config.yaml
n_layer: 11
d_expert: 192
balance_loss: 0.0107
router_bias: true
n_groups: 8
vocab_size: 32768
lr: 0.00156
beta1: 0.95
steps: 4925
Below are experts of layer 4 (counted from 0) of a mixture-of-experts language model. Rows are named router (the router's row for the expert) and show model dimensions 160-199. Each number is 128 + 32 x the weight over its row's rms, rounded and kept within 0 to 255. Numbers have three digits each.
After each expert's rows: a language model's description of what the expert responds to. This comes from a sample of Wikipedia text that the model never trained on.

# expert 57
router:126138139122129100171173118122130175093107076155204118131126152097130114127075127094131107105095175124148062170108120121
Standalone space tokens after a table pipe or colon, placed before a number or empty cell, e.g. | 96, | 460.

# expert 37
router:105099166169134124097133142080117145121128191127072158129128152117147135083047174167152064164178087084143153086136148143
Participles and verb suffixes after be, was or an adverb, often passive or reporting, such as used, called, said, -ated, -ized.

# expert 20
router:134169151102170111186074158131110215107148163130105129130136121143160126161112101152094149153113118163163110092118091142
Prepositions and clause-linking words after a verb or comma, such as with, by, as, on, alongside, including, during.

# expert 35
router:082116104133081104039121147094123076115107118084085179150126139165134170093081125187158124141100172091094101078124160132
Plural nouns and units right after numbers or quantifiers, such as 2,000 people, 280 feet, km, years, %, members, and also century.

# expert 3
router:125096073113059112115207169070087155134098123126071178124159176120119123075127107101141169152151169093109137124135135156
Field names in infobox and list entries, right after a dash or line break and before a colon, such as Party, Coordinates, Website, Species.

# expert 27
router:109087135142068127102187138131157157083134141070130120179132131187151179147160149122126106128119147140146112108105095140
En dashes and hyphens joining numbers in score, date and season ranges such as 8–9, 1997–98, 2010–2013, plus compound hyphens.

# expert 32
router:137162141138175075129169160181161149157109092130162088128097111116122124139039074144123155090160185160090130148166150097
Opening pieces of surnames and foreign proper names, notably species-author names in taxonomy lists, such as Pet(ri), Hamp(son), Kir(iakoff).

# expert 53
router:070180169172104146210134111095108137150103140129116082154123107161165132121151123093082205112115188115070140103111098068
Periods and other sentence-final punctuation, often with a quote, parenthesis or paragraph break, closing a clause before The, In or He.

# expert 48
router:187095137129161194133158124184109129111166162126123156128143128163190130119106166166111140118076087128177131090086103156
In, up, over, across, through and similar after verbs or nouns, as in grew up, move south across, pick in.

# expert 39
router:102104127116021121121192116144154130065111129075142127154127154188144184157141152114136126124103136142174046063116097141
Words before a hyphen or role noun in short bios and descriptions, such as former, vice-, high-, executive, nearby.

# expert 51
router:125148111113117076138088106135103144133105111127143132128131118173113123115223107102096146124132126113199130124164163043
Line breaks ending table rows, list items and infobox lines, especially trailing pipe-newline before table separator rows.

# expert 40
router:106071105097133116070115116088088166167148121128123132128154112131166138094092154184153163126220134137108135167077127147
Abstract nouns of activity or quality and their suffix pieces, such as development, support, examinations, evaluations, humility, threat.

# expert 59
router:088133137153146119146109104104150096087132164174128126151115087107153093159176116136147111136116077142187146118174192094
The article "the" or "The" after prepositions or at the start of a sentence or list item, such as of the, in the, The next.

# expert 47
router:193117168131088163128144082084161139116113172123117120153147126148119124164024123107126140182168138077094119140141074128
Forms of be, have and similar after a subject noun or pronoun, such as was, is, were, has, been, also, became.

# expert 22
router:089035109141072141142192116137148146059108125102112118161128133169145159207129124123144176098082157173144071098120104153
First half of four-digit years, such as 19, 20 or 18, in dates, career timelines, tables and parenthesized publication years.

# expert 43
router:153173149111166146105142093114098084031091126095103116158157168178171196156154114184124070099138136151125140087119090101
Pipes and semicolons separating numeric cells inside statistics table rows or semicolon lists, such as 0 | 1.70 and 24; 25.

# expert 44
router:078042124142116151199126082108112148150166143127064104164109139158104161157167113135114137100098138138093063108088176063
Tokens opening a new line, chiefly list hyphens in infoboxes and lists, plus sentence-initial In, During, However, According after paragraph breaks.

# expert 16
router:102117123137073145098171090156149122135101161124085087171163129101126127117113151133143077126127145086168113031110124157
Indefinite articles a/an and possessive determiners like his, their, its, 's, mostly after verbs or prepositions, before the noun.

# expert 62
router:075107112099060128113193108147161124045111133067176122171122129185146160146094110072156124067109129135124076047126120123
The infinitive marker to after nouns, adjectives and verbs like plan, decision, want, plus modals and not, such as could, would.

# expert 14
router:083109131121023121119188114146151123066106131067138125188120140175135177163137153126132131120106126143174068062119100149
Mostly the preposition in before years or places, plus pronouns like you, your, her, and scattered word-internal pieces of foreign names.

# expert 4
router:115074100079113077134121167194134094157121097100133140172144208175119184110182124129136100094125131093180053072158126151
Singular common nouns after an article or possessive, naming people, places or objects, such as President, city, ship, physician.

# expert 46
router:062120164084055083125108088150160140097105096057152123188141153173162168111093108140145112131101156153120042076098111135
Standalone space tokens right before a number, especially between a month name and a day or year, and inside table cells.

# expert 38
router:081119131125138163115134116126139104069102139120156131154147171120139131140057098144142146155118143195128119116148145208
Conjunctions joining list items or clauses, mostly and, also or, but, for, slashes and ampersands, as in Sex, Lies and Shakespeare.

# expert 24
router:094047071107153095202100120197065102159158106103091094160068149154126136184160125188159176070143116124122105123087153132
Single capital letters in acronyms, codes and chemical keys, or the capital starting a word after a parenthesis, e.g. NS&I, SIGINT.

# expert 15
router:170220166144156202104042116127150087162140169131115118127153116097122118154131137164110115136096123074093153157141143090
Pipe separators between cells inside table rows, plus semicolons separating fields in flattened data lists, e.g. Apps | Goals, Lloyds Coaches | Consumer services.

# expert 2
router:167113184109108126144084132099161079152103173130170158127136122104092123192138148103162061199088107154124128103127115158
Number words, digits and quantifiers before a noun, such as three, only, first, some, other, often counting units or items.

# expert 18
router:134074111110085092102139158155141172128178170095112118191098207184163185151126185142102144195130117116173061112184109155
Two-digit number pieces inside coordinates, years, vote counts, percentages and grid references in tables, such as 54.784118°N, 1921, 23.95%.

# expert 8
router:119121109184149117093133088207141116157070055070152109156114137190068137172072124124094131100149144120128104146179131132
Short capitalized first pieces of names or words split into fragments, often in tables and lists, such as In(Bev), Pet, An(archy).

# expert 42
router:163148123160085124117170163110142088101152130109177100172110138144088112119190080118149132103090103200164130138127129159
The preposition of, and sometimes in, to, de, von, after nouns in titles and names, such as Eyes of the World, History of.

# expert 10
router:098130146157135118133097100142115155162125036127101114131117138145123130108153131127113113160110157115094124182125132074
Paragraph breaks after sentence-final periods, wiki heading markers like == and ===, and table row ends before new headings or sections.

# expert 13
router:161065133084151162134126138122112134125190167122123159140168159051148128145107090164147100209130090130107124087159125155
Single digit tokens inside numbers in tables, coordinates, percentages and statistics, plus colons after labels and dates, such as 90.1, 24,151.

# expert 33
router:110140135111142093091114131128084063147078051090177102131100116146123173120139088114071155163170154108196102147167117171
Capitalized name words in place, institution and work titles, such as River, City, Park, University, Street, or "Time" ending album titles.

# expert 30
router:164070147123024135159179105182125157093144091128132130151173127204077140131122168092125131069152114083100119120128112103
Opening quotation marks before titles or quoted speech, and the first piece of lowercase words split into parts, as in "Velma", impexa.

# expert 6
router:082108117119019119117189115152150135068109128085142126172123157166131175156149146118133126118106135145164071056122100143
Articles like the and an after prepositions, plus mid-word pieces of foreign place names and numbers in tables, e.g. Nakhichevan.

# expert 21
router:145195124076137141170106119137125114200122109130119144129142134038146130061083139145156104138072141085148144192085107097
Final pieces of surnames and foreign words, especially Slavic, Indian and Spanish names, e.g. -ński, -iewicz, Jones, Smith, -ento.

# expert 55
router:105075083186070134117132123101192098095081105087111111159135138198125113079093113082115071126076112106164126141124165121
Column headings and measure words in tables and infoboxes, such as Percent, Total, Pts, Height, plus % and ″N in coordinates.

# expert 11
router:113130175117076163144118154124129109082099134096144173173088150184158169157136123085144113060118114130093108104080145074
Commas after introductory phrases like "As of 2024," or "In the video,", plus colons, table pipes and sentence-opening But, Thus, Meanwhile.

# expert 25
router:122158130172120155126144117095105142088095159103173154128079193206174176144116170121162096099175118168158042125105134150
Bare space tokens just before a number in table cells, coordinates and number lists, such as | 489 and 1 July 2016.

# expert 63
router:152121121109101122143136181172131114181126105130110127123128099137146128125097120192122131129081095145155104171102124136
Middle letters and accented pieces inside non-English or technical words, such as Hungarian, Welsh, Polish, Turkish, Thai script, e.g. antrop-ol-ógiáján.

# expert 49
router:115142107139149144158159173190142107160104057131125087129079139127121130104108131146119065126146101089137115178104088162
Short letter pieces inside foreign or unusual proper names, often after a capital initial, such as V-er-onika, K-er-ouac, Ba-ş-ka.

# expert 26
router:110115123111018126120201116138156142076116124065140129185126147177131149155142143113134121111111136136166073043120102138
Final pieces of words and table cell fragments, especially in sports tables and lists, such as caf(é), mon(ograph), Ban(jo), capacity.

# expert 29
router:056131121119122163122169105144160133116132155081112126177121174144138163180123132126140106117108106135158078048108108105
Month names in dates, especially in tables and lists, such as 3 December 1899, May 27, 25 June 2026, plus some capitalized names in table cells.

# expert 12
router:072115115105048122146166119161173139067117118054138131157132148166159201151125142120118130137109123146157047082131081137
Word pieces inside or ending longer words and names, often after one consonant, such as Wilhemsfeld, leukemia, pellets, Kadıköy.

# expert 52
router:123081124132146057115091110100124136154147164127170151128075188143134128171171192128123106168093127085154112170196128134
Two-digit numbers, mostly inside sports statistics tables, scores and counts, such as 28, 44, 76, also parts of larger numbers.

# expert 50
router:130098121103082100151142092124135101125157132119167123142142129136136131073165116162138102102121133112112106136122141141
Last two digits of years after 19 or 20, often in career spans and birth dates, such as 19(93), 20(19).

# expert 31
router:166065118150136134098105129073100081063059154123133152131114146105131129093115155121132077130187146106104135091150128142
Past-tense or participle verbs after was, were or a subject pronoun in narrative facts, such as released, founded, served, named.

# expert 54
router:156185086129131162130070104089120111115113018126136182128100168107169129114152116143167144121185141149052126152162124101
Subject pronouns, that, which and who at clause starts, plus given names opening a full personal name, e.g. which, they, Robert.

# expert 45
router:143094093102038106155169130144121113103145099064127134188113165114164165151126133148143158087114124126133069077108116130
Capitalized abbreviations and codes in tables and text: football positions DF, FW, MF, country codes ENG, CHN, parties, networks like ESPN.

# expert 23
router:105155099150106146128171141145118115073120144048102118145125148190152156123107157128112131093116129103195077075126102141
Final pieces of longer words split by the tokenizer, often in titles and names, such as -ing in Catching, -s in LSDs, -ive, -osis.

# expert 0
router:117165163157130149169069093156153098164129151130126109130108157095121129122168084115162196098085183186096134119156104110
Commas and comma-bearing punctuation closing names, places, dates or clauses, as in Geneva, 1992 or Gooch, The Daily Telegraph.

# expert 17
router:160097160093117109114234150141159106126105146122126103170074149133129138119123135141128048119113108131129108042156143098
Adjectives and name-openers after the, a or of, mostly nationalities and place names, such as American, British, Italian, New (York), United (States), new, old.

# expert 5
router:131166100178108157125132154135092168080119129127129074137105190197131128148135113134088117124135142128122137101115128086
Opening parentheses and other symbols before numbers or notes, such as ( before a score, year or "born", °, ′, +, −, $, slashes.

# expert 7
router:157102087150146077113056184122178126157131019127151125122118139077095129082145151103132179096142156157132137134150137132
Head nouns naming a group, institution or creative work after the or a name, such as team, band, album, Organization.

# expert 61
router:106097136117155128141061138135119115139119066127181161127144165142083132078179174161084118097157162102160126115158094146
Abstract nouns after the, a or his that take an of-phrase, such as part, role, member, List, title, period.

# expert 58
router:090101126148095192133181178131128154117098147095112145147135133156119098172143117111132170117107073124120060131139136162
Periods and punctuation right after digits or initials: decimal points in percentages, abbreviations like O. or .B, colons in times, numbered-list periods.

# expert 41
router:097102122111039119116201111141158142078106121074133131189137147180138173166153147110134129112108124138173061053119114149
Mixed odd pieces with no single pattern: LaTeX backslashes and braces, the period in U.S., Thai characters, closing parentheses, See, and mid-word fragments.

# expert 9
router:072064138121084140090169137149126060103133170127105140152101166139154134165150152127133086085144105124107075143097151166
Single lowercase letters or short consonant pieces starting a word, often after an opening quote or bracket, as in "d|istinguished", "b|ibliography".

# expert 28
router:123111107128063128096174121137151166040106099080128142174148095139174184180113158095139152167123096125135082071147125152
Names of countries, states and cities, such as France, Canada, California, York, often after in, of, or a comma in locations.

# expert 34
router:138055117125175114059151148160163060108146143109180092111109136098137151133128128172148116171150091147115119137128122114
Adjectives or nouns that modify a following noun, naming a field or domain, such as football, public, political, architectural, military; also this.